{
  "num_hidden_layers": 9,
  "hidden_size": 768,
  "n_experts": 16,
  "experts_per_token": 2,
  "d_expert": 448,
  "d_shared_expert": 640,
  "hidden_act": "clamped_swiglu",
  "moe_layers": [0, 1, 2, 3, 4, 5, 6, 7, 8],
  "router_score": "softmax",
  "normalize_top_k": true,
  "routed_scale": 1.41,
  "balance_loss": 0.00228,
  "balance_bias": false,
  "router_noise": 0.1,
  "init_std_router": 0.00921,
  "lr_router": 0.000957,
  "num_attention_heads": 12,
  "num_key_value_heads": 4,
  "head_dim": 64,
  "vocab_size": 16384,
  "norm": "rmsnorm",
  "norm_place": "pre",
  "norm_eps": 1e-05,
  "positions": "rope",
  "rope_theta": 10000.0,
  "rope_fraction": 1.0,
  "qk_norm": false,
  "attn_scale": 0.125,
  "tie_word_embeddings": false,
  "parallel_block": false,
  "init": "uniform",
  "init_std_qkv": 0.0162,
  "init_std_o": 0.00382,
  "init_std_up": 0.0162,
  "init_std_down": 0.00234,
  "optimizer": "muon_variant",
  "learning_rate": 0.00542,
  "lr_mult_down": 0.7,
  "beta1": 0.9,
  "lr_head": 0.00353,
  "max_grad_norm": 2.0,
  "warmup_steps": 200,
  "schedule": "wsd",
  "decay_fraction": 1.0,
  "decay_shape": "sqrt",
  "final_lr_fraction": 0.0,
  "batch_tokens": 65536,
  "max_seq_len": 1024,
  "doc_mask": false,
  "train_tokens": 425900000,
  "max_steps": 6499,
  "dataset": "wikipedia_en"
}
Below are experts of layer 6 (counted from 0) of a mixture-of-experts language model. Rows are named router (the router's row for the expert), down (a neuron's output weights, with its number) and show model dimensions 192-383. Each number is 128 + 24 x the weight over its row's rms, rounded and kept within 0 to 255.
Before each expert's rows: "raises" lists some tokens whose logits its average output raises strongly, later layers aside. This comes from a sample of Wikipedia text that the model never trained on.

# expert 11
raises: ".", " by", " and"
router [154 137 100 103 177 131 136 142 116 116 115 182 100 123 106 135 125 156 160 131 111 147 176  94 115 138 122 115  98  96  94 134  84 131 139 120 140 126 111 134 136 102 128  94 123 116 152 140 120 133 147 146 135 144 122 100  98 127 125 120 117 126 136 100 139 142 128 142 131  98 108 100 147 141 136 121 112 132 141 133  99 164 108 107 148 158 168 155 146  82 185 127 106 139  90 125 120 148 146 128 114  91 111  83 175 128 121 141  91 101 113  97 135 151 130 151 127 192 156 143 134 104 106 160 141 154 152 147 139 128 122 141 120  86 150 139 139 161 155 113 117 131 103  99 160 150 110 138 149 113 113 161  67 121 108 124 129  97 141 128 145 136 133 123  92 130 119  99 153 158 172  98 128 131 109 126 154 140 129 120  90 107 136 143 147  79 170 109 109  97 131  87]
down0 [130 131 131 137 104  97 141 133 143 111 122 112 172 113 112 147  97 142 130 105 133 113 123 133 109 124 180 125 135 162 124  97 172 111 121 142  97 114 138  98 127 143 137  88 113 148  90 124 133 127 100 123 145 106 138 137 140  92  95  88 139 104 131 150  98 109 144  93 123 176 118 128 105 161 112 159 109 119 146 136 119 170 136 140 114 103 130  95  87 100 129 164  76 130 152 137 125 132 109 122 141 131 166  91 160 116 120 151 110 120  99 147 136 138 140 127 124 130 147 126  61 136  95  74 142 133 153  94 142 133 102 100  81 103 131 106 184  65 116  80 137 128 133 175 103 106 123 136 118  99 175 157 166 104 128 115 134 113 116  86 147 147 125 150 145  88 140 151 153 143  94 153 124  79 135 121 144 139 149 152 105 148 151 157 114  68 134 122 117 137 122 115]

# expert 7
raises: "o", "al", " and", "is", "es", "ath"
router [131 116 146 109 132 146 136 126 139 164 122 140 152  94  83 156 109 108 143 162 124 131  95 136 111  79 113 169 132 152 126 124  69  96 133 109 114 154 182 144 132 123  97 127 157 101 106 148 129 137 141 138 136  84 112 123 144 100 141 174 160 124 124 121 143  98 123 109 126 129 115 136 126 109  95  96  83 107 143 105 122 139 122 139 107 175 114 113 126 102  76 141 126 114 135 147 139 142 148 128 140 100  86 139 163 111 141 117 124 157 103 129 127 134 147 121 137 105 109 122 144 168 145  84 165  73  99 156 142 122 103 136 106  80 123 134 124 114 156 128 134 103 147 114 165 143  68 164 102  75 143 104 115 122 145  83 145 158 106 140 129 164 132 130 118 109 148 118 116 157 158 106 188 107 139 116 136 160 133 142 152 109 115 135 155 129 152 118 148 109 134 149]
down0 [121  97 111 162 124 133 148 132 130 114 141 104 123 154 140 127 108 155 127 155 142 130 138 133  99 107  95 132 124 129 103 142 148 164 117 140 120 118 136 176 154 105 142 118 176 122 143 150 112 160  81 126 169  91  98  99 156 109 116 151 134 189 147 168 133  92 102  82 150 161 121 158 122 112 133 164 118 135 126  81 125 119 121 124 145 137 115 130 144 124 134 128 115 106 133  98 119 104 120 125 107 126 159  97 137 127 126 135 109 158 121 169 126 110 147 114 134 129  78 154 129 135 110  97 133 127 138 160 136  88 111 142 141 125 128 113 118 141 110 171  89  99  98  75 154 148 117 107  93 121  97  93 167  83 106 118 119 116 111 127 150 131 113 171 112 156 105 112 127 119 125 164 159 154 148 118 157 114 138 122 168 143 128 159 153 151 110 124 145  93  95 127]

# expert 10
raises: " and", "it", " by", "/", "in", "is"
router [154 168 136 145 126 114 117 105 118 141 113 129 173 159 141 144 134 120 121  82 133 149 138  93 147 155  99 119 127 127 149 140 163 133 150 124 132  82 144 172 137 116 152 112 135 133  92 113 110 140 124 131 159 140 106  87 116 164 143 130 165 157 158 135 127  79 152  87 183 113 119  92 108 135 186 117 131 149 154 115 124 126  95 139 138 117 120 116 139 114  87  99 117 151 129 157 149 138 122 131 120 152  99 128  95 126 173 107 170  99 176 121 118  99  76  95 115 134 136 105 163 135 149 105 161 149 159 147  85 117 140 141 130 110 109 110 125 148 124 104 124 147 164 102 168 142 122 152 146 131 143 132 142 123 168 119 119 173 138 131 163 102 148 158 118  97 196 124 166 106 140 142 134 137 143 144 172  94 145 108 158 137 122  92 164 109 164 157 142 131 117 127]
down0 [154 149 133  90 140 131 165 146 107 125 129 112  98 132 137 160 106 176 120 132 143 139 154 140 127 111  64 101 168 140 124 153 176 131 123 106 136  70 114 169  95  65 130 138  86 130 124 131 122 126 101  84 142  99 106 129 160 141 131 170  96 130 139  96 110 129 112 119 112 148 123 107 112 119 148 129 101 117 155 123 119 134 114 136 166  89 146 131 139  79 161 158 135 143 117 149 142 127 157 122 172 161 122 113  95  93 102 151 146 130 153 118 141 121 141 114 134 105 137  97 144 162 138 124 140 139 168 156 138 108 101 121 130 123 145 117 133 148 113 137 124 160 160 130  98 149 110 161 146 128 123 117 121 100 103 119 137 161 122 133 108 126  95 161 158  95 113 109 122 140 147  81 113 103 122 137 124 141 109 156 131 124 124 110 116  97 111 144  94 152 127 141]